Below are experts of layer 8 (counted from 0) of a mixture-of-experts language model. Rows are named gate (a neuron's input weights, with its number), up (a neuron's input weights, with its number), down (a neuron's output weights, with its number) and show model dimensions 192-255. Each number is 128 + 32 x the weight over its row's rms, rounded and kept within 0 to 255. Numbers have three digits each.
Before each expert's rows: "gets" lists some tokens that make up at least twice as much of what it gets as of all text; "comes before" lists some tokens at least twice as common just after its tokens as in all text. This comes from a sample of Wikipedia text that the model never trained on. Tokens count by the router's weight.

# expert 35
gets: "is", "us", " O", "ia", "é", "es"
comes before: ",", " (", "\n", " de", "\n\n", " =\n\n"
gate0:123147126137189136124114171104096192091099091199173156122143117168090137062072115100171135187177143105090170122116081125180087125162111168156101185160093108133127099121104142145111156187102133
up0:152142112110136131115107112177123149134119071147114117195181129160112140071110135103197132155159178146157103133183125088181080120159144067169099149113144129180122117131079196203153126141094139
down0:154092149094118133103095145112088104094175169179118146105113111124149150131119146168100107104151171115115116147093112155164171148101078146151118183134115130172142120148079110167153157101134186
gate1:135129142164132122169105139179138189154123097094087160172072100064136152093166141136169158115161211123131074173140112118121041157095129099102138121163148123148149122097132179122178164124173147
up1:141153148161156153163081156097102130132159104141100161153173170161149121100134096154136121160073167115121121162151093134189063128077101136098132104158112066106128100079170110089166181141128142
down1:114129152167153109119166103175160104114143148107161135183118098112120115125147151148101139141115187129116114135108110102185145102140160103113161166198139144140147165159163093127081111141039156
gate2:125154130104088046101120123097107123125118117107180148158064123153117153102137173196155130136103147078132166098098120130180198142111136105177138140090129131159159133131144134105081127117132138
up2:069128152132160117115182144086174070144129120120054135175073162176179110116178112191152112082071156126091079068086098127130157168128139116152125126133114140136180148164125104083107112099179134
down2:062149094122105123146156095100138124128083153202151099096190109140095110086158132092169138112142158239081141134148129133114157136093106207150187098104098129183171136164125141085095098164160136
gate3:136109100084093075138165177068109115114107112085125132145163113118138140164127170106093150167171109120194142167071160063073148079126104111146110131155130111092090108119133121096149103104126128
up3:084078136125089129104124122144095130125154140083122086152183182117135154152138178057114122109091132146127207179142124092047134102110114070128114126070121076198135096096160141120084147147126130
down3:122163141110086140118165163111163130157159123135088131117090194101153167149141135120163103136073138122098062157085158121087089163112149154168169189119117127157116099113186113131064109109138140
gate4:139143106157164123132055144107176133134147082139152093162156164090141144132142093122118077078178161127134119155128185103131118156087162138127122131132171157149132175094175146132100073127139109
up4:142123169134134148170167104071125160205055120158127147073096146153115114121111158097135158175113152166152169128144144110109142135107123132143131147131045148155125143089134166123191144184105148
down4:125150169113145106169163120064113140132134164132138135134059103167114120143159147174165149143147103173080131169083103125141121111139146109152131142140135110138139152148223148148119131185153127
gate5:126128122124189069153160070211154103121100113163145153159093124117143134135120089139134130084113143109151128100151112165070108149167123147156160111135091091110136155126101201168180132084103129
up5:148145125118117141136162069154145134150058117137159147223161114095081111103097151161146093125089142145145123073107091141128116136195117160141173168083145105107168186115121114105138162118065116
down5:099145123106156144109177192169123145119155144083032155060124135112083152132159101135110149072135118123103167195100118092086128123102152162140161090161152137114127156097117113115147157151139135
gate6:139132148113130180109094146117171104153142076124095134115082167102126193089109127150162111140076146149144161152148168155146177123117187191101123169108180094171105113146090159088082121119138147
up6:134127158122048171096119225132179098143124153132146153172127190127091055166149152179147141129114124188083097129122103134168165082137144111110146158133158142136156165143107149103126135134120103
down6:065143115201187145122081118127113128132099084175102074127095171111143112129116121087148118120138176116138157169114115087061141129159153088095131142159120073084108140145135084165137068121132113

# expert 55
gets: "0", "1", "3", "2", "4", "6"
comes before: " |", "–", ",", ")\n", ")", ";"
gate0:185127112089168082128070115112172146154120114130151144141157116165147123105106119147132133116190160063134113153152136157175070112093104108098150137131229126095143118171160120124111097147143083
up0:086110118157126134118152105156086142158099098089070110214129154105119090221112146106135133186131090245148113130135153133101196173144140141132103144136030137179072146109099124135098124149079148
down0:137125074138099163089109130098128166128101076056149198187111073131115098103112099136084107131073081081061130131147133087145105107159145140140162102095099151175123137062163150122130133050109152
gate1:131159158126149112106154128112126117152146152149075121159132088104133134096116203114131081079157071175122126133167143131084150076133139150094055139156134152139149174169085113122169126179065060
up1:069125124103157107179121142134138123078115094129171107098126180177119132132165086069156184116052170088129185145071097132180140165102119114146187136089128065111103084090151162104107095113149207
down1:173114154139146148126171164161128165159165114115152103109155132162109122137148086072159143098154128158146153174113105120134157103121164138130113089088138082204152154096140138119128124118133107
gate2:139103125214144086188103163161148089149140075187108110181119093131084125130188128121120120047143120108162206099128139172128121156145115177097095080108062044191202139094115128132107127147141090
up2:105082113174110142132116148172192128105127090171171098151199100105088116181151073102153095083132144086191150110093143113199122155135149134159129093135079088182213117116137097115119160147071137
down2:200121116056134163151139132134110124145143158102063095092139148182186135187224198063129133101126101090134078135106124163097147140146113193135179157046092119117120146097145087124169156071093145
gate3:119131164165143129099174131083045138089183064104101067120171125095144145150139121118155126098068120123151188204183156185139112116108142067116146095211189102108142142069093148121154166099171168
up3:117127117138088127118210137114178110178121148170127164114119074112143105191103139139197162086118143155129135138102120121137175159177144109159160100186097110107125153118145095110071114094147082
down3:124113181068129137147173086120118136127144184082154142151061114098142097152103062085162136138147176165146162117155150087172112121095130094106123090087146119132071135146187110139154070106159141
gate4:112150137104167145086166036146151101121128120188074146124122122150154133159129152127076188098183095161066102112111167118150117198102119113111092143206118158081129141182153185139101202185122167
up4:133104111161123079136079159109089180104195180046080163171143181100094105131171114139141108153148161176116166175200123082168143088139157139144108144139159137107105149136120156125126113067157127
down4:146128069152121120107142157134158174147102149151082149154104103108098090155196119121163153145115124192083104141118158104131119143063122172203207076180068102107114139120148108130130123145146105
gate5:108165143143099138094108170113068057163122120159108101051093084139144140148095147159098039123076209113127139098152134124101124122103133112062146166141119187124188119123110130155171184134091149
up5:090167123167097119095094165132076060172118115146093090050099107154151113170070131153093046124076196129118125102137112118115159126111121136087133139122143179144197138126111132173174171125100151
down5:131092095133169178176138073128167149153073174177138169158149101138126159106193168158105091138157255148164110120128133117141133082133086101198135162148093112112153185141111176183078124131092128
gate6:157142166184207141170115116115120092127109104107107133102129127077112194087054122119157111115149142104024147151192079148094142128079144100196148102105217171119054118089156183139079156155125159
up6:121098138188154149167120114115116109142141132142131128120105127084139155079057107121151151095143139102030137137194101141095138102114115082168147084134175125145062110066154179163050139128121145
down6:116170147109107130111162189107143142120085112120153145111136124138147166109146105019132141229110126116118167136171128132076123156098149140127068139080082145117169120131083160085102144108188148

# expert 13
gets: "1", "2", "3", "5", "4", "6"
comes before: " |", ".", "–", ",", "th", ";"
gate0:044169150125152125141042105180120141117121141108111194106175135159170136126045147166137086138107112106135179096107098166121073092155062088153131103116155165149147151123128155140162063118107119
up0:096150118151179113169064148170124127144140132157128171133193124134151159133118176118114115093106127144143173120110082148126126125068112080164169162132153139182161121124112166171188132088131083
down0:116109173174159127141175150185169172172105149173089194189159183067142152126189196147100158135065225145167091145151120111145114147075112135190159104137137131120022172087144134100164176089111094
gate1:166125120123055167140155164150118112171131112145152141090172127105137137146146142216175145107171164075074113119146100107137080101114132108108140083146128144151156120104100081139122161137152137
up1:135116099179076195110109135119159124174128102119145125073189194142151117135122159166178155099152155078093096110163103122095094108119126118126153081100129140160195145162132117149157115198181122
down1:153137162133165159077134155148182128114091177142143186187111095142140164109148124120118126112171152127133133140104053134179139132097127149109163141154134066113144178117136159136097080159136190
gate2:157176136134105142099155099165128056145179165099111151136091102154167173111081132094135127131137116108133125139104223149117162144066188134164086104108088144152106197111138172056168155112144152
up2:112120159126128157122135108155116073179123112125163107139146135160116146151103125163097146153162083150084144072147165149122142108160169150111166121128169104141104193149133058082129095105160096
down2:099138103050150140187155104149196132130143149140158142089150132090141069172118165138089044178130115129157134173113116181099110160156122064197152087080162099092167095180122124120155131180147123
gate3:193206170152121101137100145122116094077118120132098156068176127167149124061046142147113065117172069122174121105152115166139041134131091134140073124094114052169115108079158155105160171112150117
up3:139152173188095135101105129176142133124129125131079140082175159138182134078091113136128086116147109116188163102153109154133037088136140125140105108132126043141073136082126123112139182164173114
down3:095087089125125124088144165072146118124194147131162166149100221091137168115138202126125091145134111163094109159152089194121168152117142153188109128157102169077132130131130170143113067106194166
gate4:146114154185050120157164159072142107156132110143072045150104117157134107074147112143146195124138092146064135160095090114088139087077153134110140128154132134167068135111161124172120077147050075
up4:159165128172152108073083070139133092085121146117154147164138134154097129161103111121096045137160152121144173105114142118213118165160097088144148089122106072144136139129148128096135126130134181
down4:211108121110176179152105141144087141138148117159168169121181141098152094135065116148109132153140163171146139073112117118172144186135105099151120175125123143140119100096149117142158172086189103
gate5:117083144084091126207135112125138120110195131091176171116167164134114134116120136137136096152154055151116163081090140092137134130141130119135151077107129119085110138153150124161109112066092131
up5:119127118196127125128139157090110145108104091140090113127064095099101141147156128158153154158100128101170150135108121060161089126187157107093148179134104130164158162137138131068149192148159139
down5:150120195172139128074078163159073155096228156137070148189088126097124138127093110167126131104186131174066096121143182104140128091110125122091142099157094133102202105142156130145108101167094153
gate6:102134152182064184131184137121141176139126167107122136153100127134118148104122138146128121109098108111149172092103132150148149143164113091145099150108151193147133146164172149109095101085119141
up6:148161050139127155243151105128122106130171137092129162194162150162101145115127099090148109081138086100120055095163134108130096140192085085136122055124117124119158141117084154117090129114159140
down6:111159126167126155100102161116136089090087096077114139146131167155135125159131091118118163138150065151085168105071080102142129117100156124105146075131109123110067132093148111126089097148099167

# expert 7
gets: " in", "|", " at", " In", " from", "In"
comes before: " ", " the", " a", " Party", " Total", " his"
gate0:068171093141131203067115121143092117162120122195107100107173144090173146140103180134116115195132195152133079139104161143106115105137143184146163117199131104120123172118089099219105147113138106
up0:136139153161154089116100084120117122118144084071114051116136159138101092140159088136181125098187139128172124161172173141179101137126128106109144110139187170121148123128069160093130121147147161
down0:131139137093149155110115101125162155190075152103108093138097147146110135087139135122143190116146165099189178069111147124128102146091132167161160084105096160093079082096184195096143123167141181
gate1:132139116120188116103081137103151128167131170126081159088133109130180108118194164174084120151157119167105162104144166176121072085126128097098192159134116166099142067146136096138092158168159092
up1:127087182180085173164134094107125108133143102130146111203101167098057165139096100093143129082100122092126122117154119102121156140158119153170071111146096083230103157123114059161129084105088162
down1:151163106135211107136073177133166140142138121136159110097185165128081088137043074136147149155166123098152180096180079146109112117139084061143082128121066154148068172141097136170107139150104115
gate2:128173139119196102134125104080089188080121168095089171146101134139147094149117086102121158130142146129148162149109138091150175133093173109121106149126113089115142073187096119117104175114143127
up2:153094194164115221108103145100159090154126071150093137157187126078095136170136145148148122143121130122092114151126129118119155144059148155106131087110109122180065122129116069101143079141164137
down2:164094188097087112158132117185176112127107053118111061069131097128169137115175158168094121156118099127093135131147134115181160080117149032181122158168125148130163130116140096151162161089131110
gate3:091138138166195116095097130093139147141122147103149171138120116178142157135167115165128146152097133123122109096118092132130103137112120126134116134114120142133181131125078105113130136130142081
up3:106134099170085045157088155102125102108119135184148205091106122086132097163177138129069136206102136143174146103135072126131093139159144147160153065143120140136205134114154121203164145167130164
down3:103126097117166149117134160178041167117099113080121160112139096134144100160176128123138153116099063131108121099161181134154189130111115084121146152070089117118114135134121109159147129144113130
gate4:122103117122105157157112049142149174131115138115125139112114088046093139131162142114089107123099148129124124132138067185114078139189155079152142135111089103109078118157186172114127124133087080
up4:077077083146126100176131113119120118063127096157154137139138117155100117121161163138112147167119112097127097118105107146149106145136158120129134164151135146118141158095147160147124170169079164
down4:166134155159121191073094110123059112127186155069122222117077109151123116162189097164098111130207121080095113147145202095127136129169148148066161168090127108100120193163132128177131103105143131
gate5:156132107126171143119091182106084169090167167176131122131154150171137164153091121101101144120137116183107131164115168111169180140123159152127149148125111140142148178137151178080145143132085077
up5:130131150109072107134147140132121077134084062120127069113170143090108131126108102130178137128190146128152120145156126096147127115153125071129153125101158146105071132127067183130105089117129192
down5:201162144154145106096166192094041136111103087120169150124135110118122156115095101171105133175158128100104134133100130141110083129171133111120143155150111134106083146150149119091144179157119103
gate6:172146130118111128095142160053124176154070153082101123102165134193171082156148169068132098149104124111123118172161114089187138048190072073134039115172085136104114107089084116097097093078166148
up6:147161129074175079110136109082098181176097131071121118148188164123143095130132137117119128123159163099113117130166111079186176064132102097128116085180126105113116079063077157090112091102164151
down6:094136134135087163130134076156117110109100117121152159107117152135140050185118126098156110164151113170111136137093136145098141098201132111095164145071129102164125147156176114109145128189137124

# expert 44
gets: " |", "-", "|", ";", " Active"
comes before: " ", " •", " —", " Country", " Genus", " Coordinates"
gate0:113098109136124155121170126098160157129129158081099162106087158119143167106102157158146190099136143132143115101162186066126112094140149071146093073128111132107159096147152075138116150152120143
up0:078100120132091146093056133135158123135102090169097084147106116167099179137184068101126071146148154083124142137118108156119090115117085159136150159108112098141108223135198116100102158082141134
down0:037070128041154116120084111185130158093136141080168135112122176121131069095089184193172113106127090112042178105167134137212122184153095150164130086132143141082143139126109121124061088069113098
gate1:145135146093123202149141152148124105157167125091204072132176110188168075134160145135086146104179116142150103100158144122171110140175176118161121156162096088146136120014112077067100064127168166
up1:106095053154158172090182080145092101142139113098204136144100126156222074127163104187106168096190090137162134110084128138096150136120090138119118100155145135152130120085134105114130127122131126
down1:172134136114192062159128153098059100130080091156154139091110086187114075120101124130137104126124148134140096116136128136085182114148119160138057181166144096090144106130145140132096141130157139
gate2:181118106086125105157141117086110165126133023139113129150214156123151091124143198159125095177112120126171131192200194142122101133094119121129119106118120121128089124074146112138092082132108165
up2:124096138046150108183094085109134139122160105139110119185165126138135056119127186196147106198121114149140141132174148173192067131124111155155122157080127125123076092089138146138151147104113125
down2:134079105094152103132167128111190146156083066116089113125088169126108096148140134082156135165085090129071100139196171154183132081165101166127126147130186174150170184123152122072117120099165113
gate3:184147121156173133103125107130137079159152151138081126142144123134132185104105146159114124200128105129165103108113098099143087093102180089088131169193151128151109081072154124107202072104121160
up3:084123143149102061135109114148160080118173110137146118118160176172209093227084130186140148095170138176216070162081124155136060120117138130140068110129122135123138108080105129118138079082159105
down3:151143133072119139121140135162143154156116126109133089155153133129120122081157093139090133109133123086133117115181103145145172123149125147112141168091124108114101087116142145132090113089108084
gate4:134119181155102119143133076081151161152163085169127155136159110121151135142150189144168128109145136100142141078077155074156127148078150156158118090135077112092121091099109106122127119118094105
up4:141155091117116192121108149193057082155106154096142095117091159169090133142052073079130121138109130114175145169116095151137101074182105150058106164086206143120113181163148117142122132150142169
down4:131134117094138120082136049156138159146121133110124062095131134085171152120090113137157168075165061123092133107135165157112121136163146140101118128084089073114127180090147102134134131149086103
gate5:132076112117107094129140144113141186175155070134148161140074119119122098169092140121083126109112157188124103093088155118103066115154128137114115091116208169151127110058156122141162112126147111
up5:216114099173130129125088109158176100125144123161098103097244100135085146090147084228007134128123096081096101155076163162187091149129184158119148139137147109159139111119101159089175076139034127
down5:075076079110057092168073080157095091116086106090123056114132136127105154117174140216140064130148132076129136068172117129107129157155110126125053120084078134093126132193154092080156128133187098
gate6:160117154118135096152127090096189131125181124103141182173098106122129108091188140088143103189138159141136136145057115142141132159075140177151141136168108096158138171120175049156144147137117196
up6:131132123090139122087123106135135199135165158149124095164186100121053125104180150135130152160087112118105097148199162140150149121100120134145171094166155154150139102142153137089129117050182050
down6:076119138116093142149102152135142130115160070117173160140121178141155134082049144160139115099124137132110109114101134131115127134109134118157148133110056140115151120069113112135125163120138079

# expert 12
gets: "on", "ant", " War", "ion", "ly", "ing"
comes before: ",", " of", " and", " in", ".\n\n", " ("
gate0:172148131146120119203112132131130129124161121123151187173173168138115153069133113088093095064173123120152101183134134138149101166115147091108119126119135142110122134168101117116133103194111104
up0:117123144212195044134174146143125101140112172119148139138136136086094181137136166101162130094144117170118140158173122113131138054073192118159121118102136162146127099170129130137124080131189115
down0:139099123102116118066097107116098167107103142126142096125087177169152158092141116122106105098157131143127154109124150147158142131175106050127114105138137150093146130116156097118141180084101080
gate1:107135132131144208160129137118180102139108099172082126111140042131133110103131095134094127118118167167141084071172151156123165103090135155126091120177118160136072140193133122084140149147140198
up1:106146106159095131151111205048150137147116137103154164164140144130171123119124132144136109151113121152222116106094166049152099074166103118119125112112174163158096092109136145108100220105178157
down1:149077177127096122161161139162110119144105129137111170131095180106124157130197172105162117143139205157123094118077107165095118137112119100148171113079173099160097066122066121113101127146106191
gate2:113086073061158085185152151150153104088208122147088172114137111133113082200188117124109115141106035087090116078163133097143101204120115102112107190118124132112132120139180060111180156161092115
up2:131090082127163089146145119136116139089193116191057187097074085135145123220159109125106140138108072066140122095202149137121150127098127134104115178129125122090123106132198131124145183163125086
down2:113139111198105118177142104144101151113108197161130159129152145138153197172159129134088132175045221112141134115136145106135141180120136138148082119135149102094165147146128146146118108071167125
gate3:164101123132120079172145169037167053180139099086105109116124171103134169101140121124131126130108146082135162123154132097173095144110090117094097101104126108107068154141112146098130114167097184
up3:122110097106157205124053113099111186104179111156156110134170129124090114113108165158044135063103141104134150124164078089084134128139101213050120026114101126134141149139104101163115125160082096
down3:151126141136093121102165156133112080162128088069192147082135169122109144143120102144132115082174129095134115143104157105108119130168061195097111113157171125145120115118136112124094173045162115
gate4:123201050132107095159111109174128221085090093102125113101144121174102129106159141142131113099076136142172141168153173135160130139065164106109103149115096133104129130102146161114106132114133099
up4:100182133123107125129061153099160119131103058185186127116070082170077132149122150120104169091166129151132138128161131155132117142109165140085163178092101175133153148177129142086104139124109076
down4:192111126101081104094130147087125071129105133142129115173115136108127043070139130111163154119075144140098132143116156127136046082133113148155124100121159138197173122132107141071161091118132184
gate5:145101151151070094159067119134129106142135093117102143151109128123110090112093175087122102156085144107077138136101051099103127093057206133063103134118173163158090083145147118134099136074132073
up5:151141142067079098157070096143116167125139116106114157174092138137121112153052156064140114096095153112076129128137108132113134106142150147059123129179178124154117130182131062175149141085156115
down5:137035220095018175101134057088115085147067136101091172142126166116134080121114126086210150053081211132153096111103113111175135084068141141144088123178160104146148132155121098152130139090172129
gate6:105143117133151111055126126106151086096087102158091161101121082223119094101130161140129096132112148127168149118175099186140144133165138181156084154115092080148177126082135151149156128117123064
up6:143089127072165157113104157091106117152081091150116101076147140116108086136154118167138163054116166144108112144124174135117119147163133118156093193152071103151180118117089195191146122158159144
down6:137114087143121099126154103123137155149163183145132101152148088104168136091115109150155130199112255136152106090111093140108189079081156052163184130134098144059145135168164105130111134116157077

# expert 51
gets: "'s", "ers", "'", " York", "ric", "ine"
comes before: ",", " (", " City", "\n", "'s", ")"
gate0:116180140077152177205111153123148118177195136144172147165187075124152108123136131137087140098129087105138118156109091138127115159178136150162144156175104131115095098106088103052188165117154050
up0:094058109165141079149136064091060136092129136126127090144095187092099117116164158147105165150113140139116103148151104084133090114047145168132166103086114128161127180169136140163098110137113199
down0:128107107144160123082108143139141124110114135149112132125109096124076100112105078141141146149120117139123101109101125141118112160134116126150118143118157177054096136096135153156136147088114160
gate1:117161072131171162125124163117157092119087110085144051139100132103111135153116178112144160189108180142114117073168103173126078130171061087144118175167137085138136146092168192095136127097142183
up1:157106180077095110104144110125093149102143143142131133063119138150111184063118093159157086049155080082162144142098136100136153131133181173078134102103120172163149129189131060181131141114117096
down1:111066129164160205115087113129108119189132215068092093042089118154120125128094088121184109161059165127160166092174136138089134163130135088130114179051163097125133134165169091112178132140081099
gate2:200178059180110114149138107153146136139117188121125143130106176142076130164116113113110180147082150121120125164073164089136175144145133196127149100115144113097149126135134134095135137151125196
up2:122135154104191063166097086136078094119164164165116152192165173141063136145175117165163131149073107130131140106167125106136121132150175111095093090143133137102154075115122087171163147071139188
down2:138134221055091123057141137140134159153117194147087099133158096130107113139133100146083169096142201141106143137102103151132178113105140125125161058141106084096128181120145132104205170149127128
gate3:113152096124162151085131117140133074190091099097123159101144117170098104224137124110125141107121206108099169173113151125174092124129135192090115049129071147171129150154143127137151159067126130
up3:130132129111114172058191125144144134162114105174140166073121143100125108105120109096141144111165176071143126139091132107180153093161172125067094043128105140204145116105157128118096126117138127
down3:159115171115109175172142129156055094178156198133144144157141090107084090105151129105120119118104212126147142209083082131194182122105147100179160164147122116119184167085099138131101105115099102
gate4:051110149119162102137179126145154123160088127054104142142140185083127125159180164120135073086124155104145098158112072173057099130104121089106134165078069133072094108182108143103131117118139099
up4:154095067166139173164091150114095106153143146148137082162117143085115128085130105147098186138146139134151100140092170006202176136130092150103115151146149120121115134091081115137149103139124175
down4:146142156112084119140103133154166183133131109092126067143143170154134131100084130186107160207131238129128137109115129121172145099094113142114147086145127081097147112146097142126141149100139109
gate5:145138091102114095154097134040129096107144129129027127135129159099105122111120105183106119101117226181161124110138114175143127129127142120089135112186121182165143116090074135185150153137099135
up5:170120148099109106149106141113152127114127160112033143111135109073113107119096125169162130062172211162157124083170090165152158118172138148056113116159107138161137120085124132175119137115139127
down5:143115085133124120103180151126182182127114147151100157149132118141140166195064105093164072149162230108169186118114130150118055098124109139111110103142114153065154187129099119121146151159127099
gate6:116132139175152177095145100120063118171134096105110134106097129129140186110116109114166170120146122107137120137103108107108123157162055106190150074085146110124138120176124085137094167053106145
up6:109157110188147197119171141121094138141121039096123166086098102091125084092087106112199115107174150145139088146111110112110170179142078119183118061105129135137149140148075089145134125098140163
down6:053171060196112162163162154180137127124128096130126185138068117174131091080137103168135117172157077149127089148075118118146141133159130105140103139124140077114069113176122157145168155167135170

# expert 32
gets: ":", " |", "-", ".", "|", " John"
comes before: " ", " \"", " S", " B", " M", " P"
gate0:129174185151167148119136146155079181151118167105123094115099199156150087109127182097122102125129097132167137130055110103100123105125150118113127128112149175147098085064155129181120090170123171
up0:130146076062069127126163106151075118078133161152131162153129114081140133144131180116126151120140111105064129097152128115170085143162131121096154103156110092078165132170138114092122141096109112
down0:137142137075068137185080130116063144195156128107183141122094111152123158098077077105112110131163164110068108123097141136113039138143099042100106155131181141164132127076040138122095152166162101
gate1:207133088137132105117197133162115150116084137196098153164125143097183165130126189142095098137168102127137091194167117154076137146113069150115144101168129118138159074067114166138137140111130119
up1:116107159061152144112088087069144106102201135065069104092123098154108107124109099115103184090113115063125168088052163113190124140100154102138120143110037131107121167175197094159098123132139137
down1:080123104135107120153125096093155130150052131094159136165097163071085114121103134155112124131141133137136117152121111122157194135075066076105160072053167123130202098137038130174042132139139131
gate2:161165207149147054111165163119104094143108110125087129144160168118110134167129142080108161123113097159114127129138188123121164122119103085162149125147109107099154110147148161166153198099143140
up2:149109120095098159149092111071134107102163156117143126162096195115146155111139138092130144163086148120147176166127113158138143115184046107062107113099198064118175145106154121173130133140105147
down2:106154131145098092103123119136127090184121114182124133074135165089100133074057080098118140177150145095149104181152112127204067137131079200101168173117102091090137102156128131057148058121157142
gate3:146094127171160105121051196093111112075142182154133127097069105112119113097160192114129102123128105135085126095033168112154162128112101128138167193098103106188169117175108056159092129160100099
up3:162113083185089109186071129101133111093114102138075144160103134093109124105079140124081091155110154126158151111189140146106181145070158095105179141213153114153215136134121074134198131113150141
down3:119063147127146135084122134168152151143147091151107167117069129133154150149161118109078123139162085123114187156201161175074150160113072185142176161038137088135222141102114079147130147135178119
gate4:135127110156129075185183161156157155152068135135143148124130151075158108174126138148117143175125124134099159127170155134182161124129118114152104199106111121129071122121148073165166163079161115
up4:076162096137187176104104166158091123135102106163124197203135148154163058095142177173121165125152107121116121117132200057110089164084117180125102142120079118114195183114164153174140129079149091
down4:145123138124059139125143128129133158131123197166116145132092146138109120155077122121161107121153121137175106090131130106142158146184151102121117136112075195077136125140146157108110084100131113
gate5:113129128156142097119176096154125124209088113112143193180129150086129084095177115094114075137141092129204101111105163163124105077124150117101131170129070152175159140115117179147170109169123120
up5:103137085113089154076116192146158133045161115152032069111114120140225168119075104154172177121128150170108131176201061105127137153173153089136124139073187140128071178141143118153064131119128158
down5:124143125163122103146144122112102122134119124150182150090097123123123112125000100180128084121166200102165125119113131138131117117107128098125088092139104115125116139165147133124168103157133098
gate6:166160141074150141090106152126160174107055144107104191151108138146074101124134146147152111092158118081153103088083101159165101094085136145182109122151102122186086098066144102135104118071111131
up6:087133130147135108167173138188163108131135130136144150100169129098209101091096093144120176184054091104151113149170197128171158143177140168144180102123165158138095135138162127113155104180093168
down6:100160105087125142093117158150122135121131100156188102045093103127119082074094123122172091128131062181116144135146124198167106141108132076094113144129129163095121117178133114142161123145082093